From a checkpoint of a small mixture-of-experts model trained on Wikipedia.
Size: 12 layers, width 224, vocabulary 16384.
Experts: a sigmoid router, a shared expert of 192 neurons.
Training: a variant of Adam for the experts, 360M tokens, 7874 steps.
Below are experts of layer 8 (counted from 0) of a mixture-of-experts language model. Rows are named router (the router's row for the expert), down (a neuron's output weights, with its number) and show model dimensions 0-223. Each number is 50 + 15 x the weight over its row's rms, rounded and kept within 0 to 99.
After each expert's rows: a language model's description of what the expert responds to; "comes before" lists some tokens at least twice as common just after its tokens as in all text. This comes from a sample of Wikipedia text that the model never trained on. Tokens count by the router's weight.

# expert 15
router:91 47 64 29 69 32 53 35 49 48 60 22 27 43 70 18 37 63 51 43 41 64 79 37 68 45 62 42 63 40 31 44 43 31 37 82 43 69 47 60 57 36 43 55 66 39 47 45 55 60 24 53 30 61 45 49 36 59 70 60 47 46 24 39 26 16 43 63 52 35 59 39 31 20 34 22 47 43 57 53 42 23 54 42 34 28 51 67 55 65 50 59 55 42 70 71 62 33 44 29 61 61 65 36 47 70 39 51 58 50 25 53 51 66 47 47 48 40 78 47 00 65 28 31 48 43 71 61 62 58 47 33 39 64 45 79 57 37 52 19 41 55 51 49 51 60 33 34 23 56 42 43 47 44 59 39 40 59 64 55 42 33 35 38 64 43 99 46 40 62 25 55 38 61 59 53 37 33 40 37 32 63 55 55 64 62 42 59 63 37 68 59 37 41 38 48 46 77 56 45 59 65 46 40 68 31 79 44 51 52 54 31 55 28 48 58 60 67 52 66 67 65 48 82
down0:67 53 35 50 56 42 36 41 48 27 52 44 48 71 53 34 51 42 46 77 50 35 22 63 35 59 61 58 37 42 51 73 70 78 63 45 49 54 34 55 43 25 49 56 65 32 92 53 30 42 58 46 46 47 37 34 57 61 35 37 41 48 43 60 38 18 94 56 42 36 43 68 57 82 24 54 64 58 31 29 65 62 58 35 28 43 22 61 64 39 62 47 71 57 36 39 46 58 58 65 43 53 45 78 35 56 74 27 61 50 40 50 69 51 46 51 39 40 49 66 37 75 69 33 70 65 46 75 49 51 49 22 46 64 63 69 54 63 51 63 59 63 35 56 20 30 48 48 67 59 39 55 62 44 35 21 63 51 37 30 55 55 59 49 44 56 54 78 51 61 70 38 54 42 41 49 55 51 66 38 62 50 51 43 59 44 58 71 54 60 68 61 25 47 55 48 80 53 07 75 81 70 56 48 54 58 47 64 61 00 44 47 24 44 46 62 43 37 63 50 15 46 44 79
Predicate nouns and participles. Nouns and participles after was, his or the in biographies and media articles, such as role, debut, known, used, episode.
comes before: " in", " of", ",", " by", ".", " to"

# expert 22
router:72 60 51 33 75 33 61 51 59 45 90 37 64 66 67 56 52 47 24 59 40 60 75 51 43 42 42 32 52 54 32 33 68 58 44 73 10 52 46 62 77 55 71 53 61 39 68 34 61 53 40 60 41 71 72 52 45 63 37 50 59 43 33 43 50 46 54 44 40 19 45 79 13 41 34 36 30 48 38 60 48 41 46 76 49 45 52 43 54 64 22 54 66 31 92 63 44 34 49 39 52 71 55 24 48 68 20 41 42 63 62 60 45 51 34 56 59 45 54 36 11 71 50 20 77 34 63 61 39 45 53 66 42 72 33 51 56 67 31 39 55 77 62 47 56 32 49 45 23 64 60 34 50 48 34 48 65 52 41 57 44 45 39 62 61 61 82 16 45 42 22 59 24 64 58 71 57 60 35 44 46 45 38 56 47 59 28 74 51 26 71 47 51 42 45 54 55 72 60 52 59 70 52 51 66 57 53 52 58 70 79 27 66 44 70 51 78 58 60 60 55 36 31 34
down1:70 51 64 29 51 25 55 49 71 47 33 54 63 44 42 50 37 68 48 33 42 37 35 57 36 31 92 44 50 42 26 61 71 85 47 50 40 65 42 46 65 56 49 69 32 57 33 56 51 16 45 42 32 51 44 48 43 51 49 73 60 24 57 52 43 27 32 31 44 49 41 51 33 41 73 39 43 52 49 56 62 64 69 41 48 47 48 51 63 70 35 72 56 31 26 58 38 42 34 49 44 34 21 47 48 36 09 66 46 32 75 46 63 72 56 52 37 24 50 55 70 47 36 48 43 47 60 51 61 44 57 59 57 25 56 31 47 41 86 62 49 34 45 57 51 67 48 52 52 32 64 30 32 51 80 19 49 62 59 43 38 76 60 29 48 36 60 68 73 51 44 45 85 67 42 75 57 63 54 40 36 68 14 35 36 20 41 36 45 17 61 30 46 31 48 47 59 51 67 31 54 46 90 59 30 44 50 45 39 50 62 68 46 44 36 22 44 46 41 71 39 13 54 38
Word and number endings. Final pieces of taxonomic names, authorities, citations and numbers, such as -ensis, -idae, 000, °N, and the last digit of years.
comes before: ")", " |", ")\n", "\n", "–", "),"

# expert 16
router:87 52 51 17 84 33 49 49 68 36 67 32 37 55 48 23 47 48 41 42 37 66 41 40 47 46 52 38 65 42 44 54 69 49 42 51 18 51 50 39 63 29 80 64 85 22 49 73 67 44 38 47 57 63 52 61 42 67 31 65 43 34 30 22 18 57 54 38 26 30 49 66 24 35 31 48 41 56 41 62 61 50 53 63 52 32 43 55 66 41 43 57 68 24 60 61 36 22 42 17 63 85 48 17 56 59 38 26 61 49 32 32 66 62 63 50 32 76 62 44 47 68 51 27 38 65 42 54 40 46 51 65 36 41 32 76 66 65 44 54 51 79 81 43 50 45 55 44 26 64 46 39 52 29 19 40 38 62 49 45 42 54 50 44 76 56 64 40 55 77 27 58 43 48 52 55 86 47 55 34 44 69 51 70 50 52 44 38 35 48 61 59 52 30 72 59 25 55 67 62 50 79 52 29 60 50 59 46 65 61 29 18 43 38 47 43 49 54 63 44 56 44 61 54
down7:35 49 81 55 55 67 41 29 73 36 46 37 65 69 36 65 35 34 56 42 55 39 58 31 52 61 74 57 40 61 53 50 57 43 35 35 64 54 66 46 59 28 57 70 57 63 38 67 14 77 45 69 33 30 42 69 74 80 53 53 54 41 63 73 57 96 54 76 58 57 46 40 55 47 35 44 67 48 50 46 62 49 62 67 76 33 62 51 26 69 84 47 77 62 44 18 79 50 58 42 42 37 49 39 48 63 86 45 19 37 44 55 39 38 66 62 68 48 58 48 66 56 50 34 41 81 46 75 63 45 53 28 45 48 53 71 66 63 72 46 49 70 53 41 60 72 49 39 30 66 57 52 53 71 20 27 50 71 65 52 26 65 39 47 42 40 60 63 39 53 15 46 68 56 61 46 58 80 55 68 45 38 52 47 34 59 46 65 37 50 46 52 44 52 75 46 35 48 43 52 48 98 65 37 20 78 59 60 43 49 46 42 33 34 46 47 52 49 51 44 37 66 62 34
People nouns and pronouns. Words for people and personal pronouns in narrative or biography, such as people, they, he, students, women, who.
comes before: ",", "'s", " was", " and", ".", " is"

# expert 2
router:72 51 40 49 65 16 72 57 57 29 57 40 46 48 72 51 53 66 54 44 44 64 93 30 75 35 20 50 48 65 24 48 41 64 25 63 15 56 53 44 58 44 71 42 51 30 47 59 48 38 24 38 45 52 57 35 33 73 55 76 34 51 41 63 27 49 46 28 45 38 36 58 33 48 57 29 56 51 39 54 74 29 55 54 60 40 45 44 71 45 43 49 65 17 77 48 48 57 49 44 57 71 43 60 58 43 47 47 30 69 64 62 58 54 64 48 26 67 74 68 29 74 32 37 58 59 59 42 44 64 38 43 44 44 54 73 39 66 13 41 38 58 76 67 67 56 66 53 40 68 62 29 68 48 21 40 33 80 38 38 61 50 36 59 50 55 51 62 46 86 28 80 40 59 33 50 69 44 59 41 53 28 67 65 54 63 36 65 46 44 70 40 45 54 47 81 62 64 73 72 55 46 48 58 84 46 57 80 39 38 56 31 56 34 50 70 61 80 42 48 59 59 37 58
down1:56 57 37 62 57 52 55 28 32 42 46 53 73 51 46 52 49 40 19 64 30 61 49 35 59 42 43 45 50 40 59 38 49 39 62 65 46 49 29 42 53 62 60 42 34 52 36 47 29 52 56 49 12 55 52 72 34 46 64 40 43 41 44 59 18 49 45 87 34 56 52 42 68 42 50 72 45 44 35 34 34 36 44 67 18 64 68 65 79 58 13 46 40 65 42 18 58 68 47 63 45 58 44 61 67 40 56 63 37 35 39 38 60 40 47 43 50 63 32 47 50 62 35 66 66 46 43 52 22 41 55 48 41 61 50 57 41 44 48 72 41 64 55 28 20 56 63 47 36 24 56 53 69 44 40 79 75 50 78 62 55 41 26 00 41 75 54 40 51 46 43 44 40 42 53 28 23 46 47 44 22 63 33 58 39 56 44 30 48 49 48 45 80 47 49 38 72 58 56 38 46 15 49 51 22 45 38 99 69 31 28 52 59 66 71 37 52 37 38 38 56 25 63 78
Sports stat numbers. Numbers in sports biographies and results tables, such as appearance counts, times, years of career spells, plus footballer or medal.
comes before: " |", "–", ":", ";", " |\n", "th"

# expert 26
router:71 58 38 34 51 27 73 69 57 47 59 21 23 37 64 39 25 70 33 68 33 79 49 70 58 31 41 47 67 37 29 37 46 51 45 58 15 55 68 46 49 23 49 63 49 44 46 56 56 61 41 56 54 57 89 32 38 60 41 50 61 39 21 37 29 51 54 25 44 65 39 34 24 54 42 32 58 64 48 68 48 39 74 40 36 42 48 26 67 66 51 53 64 23 74 54 30 32 48 37 51 83 47 27 50 50 32 32 44 61 47 45 79 60 61 47 57 67 57 42 15 53 30 18 50 54 62 56 35 56 66 43 51 72 46 53 76 44 51 41 59 68 47 26 56 66 39 33 55 69 45 23 53 48 43 36 36 50 55 53 26 29 45 82 80 76 52 46 41 88 32 37 43 61 36 56 74 61 49 48 53 40 69 82 53 49 46 68 36 38 55 41 26 44 36 66 27 64 67 47 57 53 45 52 88 49 61 63 54 58 60 29 52 40 46 28 59 53 40 54 49 45 64 59
down1:40 58 39 47 58 61 62 55 29 41 64 59 36 32 35 49 56 46 61 65 77 51 29 29 58 40 46 67 16 91 56 18 55 43 24 33 40 35 41 77 30 49 71 38 40 65 57 28 51 63 39 49 52 52 52 90 66 38 32 59 68 58 50 56 47 49 21 77 52 64 66 30 53 52 48 37 38 35 64 30 39 84 59 45 66 65 53 57 56 62 47 31 50 36 65 61 60 45 21 73 43 61 62 29 35 72 59 59 64 17 40 44 51 58 55 43 29 40 42 49 60 70 69 71 44 69 55 52 56 64 30 36 55 56 65 34 52 31 36 50 54 61 25 24 31 31 37 42 37 63 42 62 66 54 56 62 52 77 33 49 39 36 28 34 71 68 62 60 63 43 65 26 70 70 42 65 31 38 40 48 61 72 42 71 62 29 57 56 36 43 41 31 45 73 37 47 52 25 57 51 40 20 43 50 40 43 71 39 25 54 54 84 57 76 34 44 30 57 38 45 53 57 30 68
Section breaks and headings. Line breaks, paragraph ends and closing == heading markers, such as Career==, Club career==, mostly in football biographies.
comes before: "|", "-", "==", "The", "===", ":"

# expert 24
router:82 47 40 16 53 39 51 34 62 34 68 52 58 46 80 35 54 59 39 36 22 61 99 46 63 58 46 59 67 43 38 48 50 27 41 64 30 57 36 49 68 55 58 62 53 50 44 51 55 13 51 70 30 83 51 43 31 58 40 68 48 55 33 31 53 30 48 26 51 37 55 51 34 15 50 18 59 56 48 51 71 36 59 35 48 39 52 54 53 38 30 59 53 21 58 57 59 49 47 30 60 64 55 31 77 54 37 65 62 73 24 53 77 52 57 60 50 46 41 36 41 44 30 26 44 29 85 52 60 50 44 53 50 63 53 71 66 45 45 24 38 61 66 48 39 42 60 45 39 82 26 48 36 50 57 31 32 88 45 41 20 55 24 50 80 41 63 57 49 78 38 73 43 69 57 58 61 28 44 47 60 37 59 67 71 39 38 76 17 45 60 42 54 51 43 59 34 63 60 64 58 73 25 47 50 42 72 68 50 54 36 45 53 43 65 39 50 72 51 63 69 55 47 58
down1:67 55 42 49 42 47 36 41 63 48 54 91 68 50 57 43 72 43 45 60 68 53 64 40 54 45 56 76 49 46 55 33 39 55 39 55 39 35 41 43 52 67 54 32 36 47 57 33 12 58 63 65 50 65 63 28 38 44 52 67 86 61 44 69 56 70 29 52 56 47 42 32 47 44 35 70 73 69 52 45 46 54 46 37 63 57 66 67 59 22 37 45 34 49 31 54 59 53 48 43 61 37 52 31 15 22 56 71 49 49 42 24 48 48 27 59 52 76 52 71 55 75 42 43 41 37 58 64 52 49 50 45 48 63 65 61 75 33 55 27 52 42 53 22 50 56 57 66 51 55 25 29 57 64 61 42 66 47 46 55 66 64 07 41 32 64 57 88 48 77 32 45 49 70 74 54 27 60 57 49 38 54 31 72 50 46 40 88 39 54 58 46 67 59 44 60 10 59 60 70 37 60 62 53 31 73 29 19 50 36 36 51 36 65 69 51 52 69 42 68 09 71 33 24
Abstract field nouns. Abstract nouns and suffixes for activities or fields, such as music, development, law, education, -ation, -ity, -ing.
comes before: " of", " and", ",", "==\n", ".", "ing"

# expert 31
router:91 42 44 26 68 26 56 41 48 48 59 27 45 59 57 39 26 51 62 50 22 67 54 59 47 34 43 47 65 42 33 08 52 45 35 64 14 43 55 42 56 26 36 41 79 39 44 59 67 49 16 58 31 79 56 56 31 70 63 77 66 56 30 36 67 44 44 40 57 39 61 49 22 46 45 54 33 38 49 68 47 18 45 61 26 39 45 48 46 65 43 52 32 17 69 61 59 41 39 33 50 45 40 46 41 53 34 64 75 71 48 50 50 67 67 80 23 53 66 40 30 27 44 11 56 45 59 59 42 50 70 51 43 56 36 74 52 61 45 40 59 40 65 51 51 62 45 27 44 46 42 40 40 36 59 49 37 84 37 52 46 49 51 78 80 47 87 63 49 65 50 55 35 40 59 67 51 26 47 31 60 48 26 68 56 41 55 65 11 26 44 68 33 47 51 63 55 48 45 33 71 48 53 22 55 49 56 70 48 72 69 40 59 40 61 46 53 71 45 63 65 64 45 50
down0:59 44 36 60 56 39 56 34 54 48 33 18 54 27 71 50 43 39 42 38 25 49 55 40 35 42 39 49 28 74 47 61 65 73 44 63 56 66 39 77 68 29 60 42 44 52 72 60 35 52 42 84 40 47 59 54 16 44 62 69 78 26 32 67 64 63 58 57 42 50 18 62 53 68 47 46 68 30 66 37 26 40 52 38 51 53 50 42 30 49 45 33 58 31 43 35 76 88 45 55 61 54 57 54 74 50 22 43 67 37 66 59 57 42 45 42 79 68 37 63 65 40 69 48 68 20 41 56 58 39 49 62 54 34 42 76 46 51 66 57 41 53 57 40 80 38 26 42 51 69 42 81 50 44 76 42 25 48 46 46 45 58 32 34 34 48 52 72 50 49 45 76 22 52 59 67 35 35 55 21 48 48 08 45 55 85 40 35 29 45 41 47 25 39 48 48 45 46 55 64 37 52 79 59 45 79 50 28 56 32 49 37 21 53 38 55 62 55 49 74 17 45 52 61
Clause connectives in narration. Relative pronouns, clause starters and event nouns in historical or sports narrative, such as that, which, There, had, election, match.
comes before: ",", " was", " the", " of", " were", " he"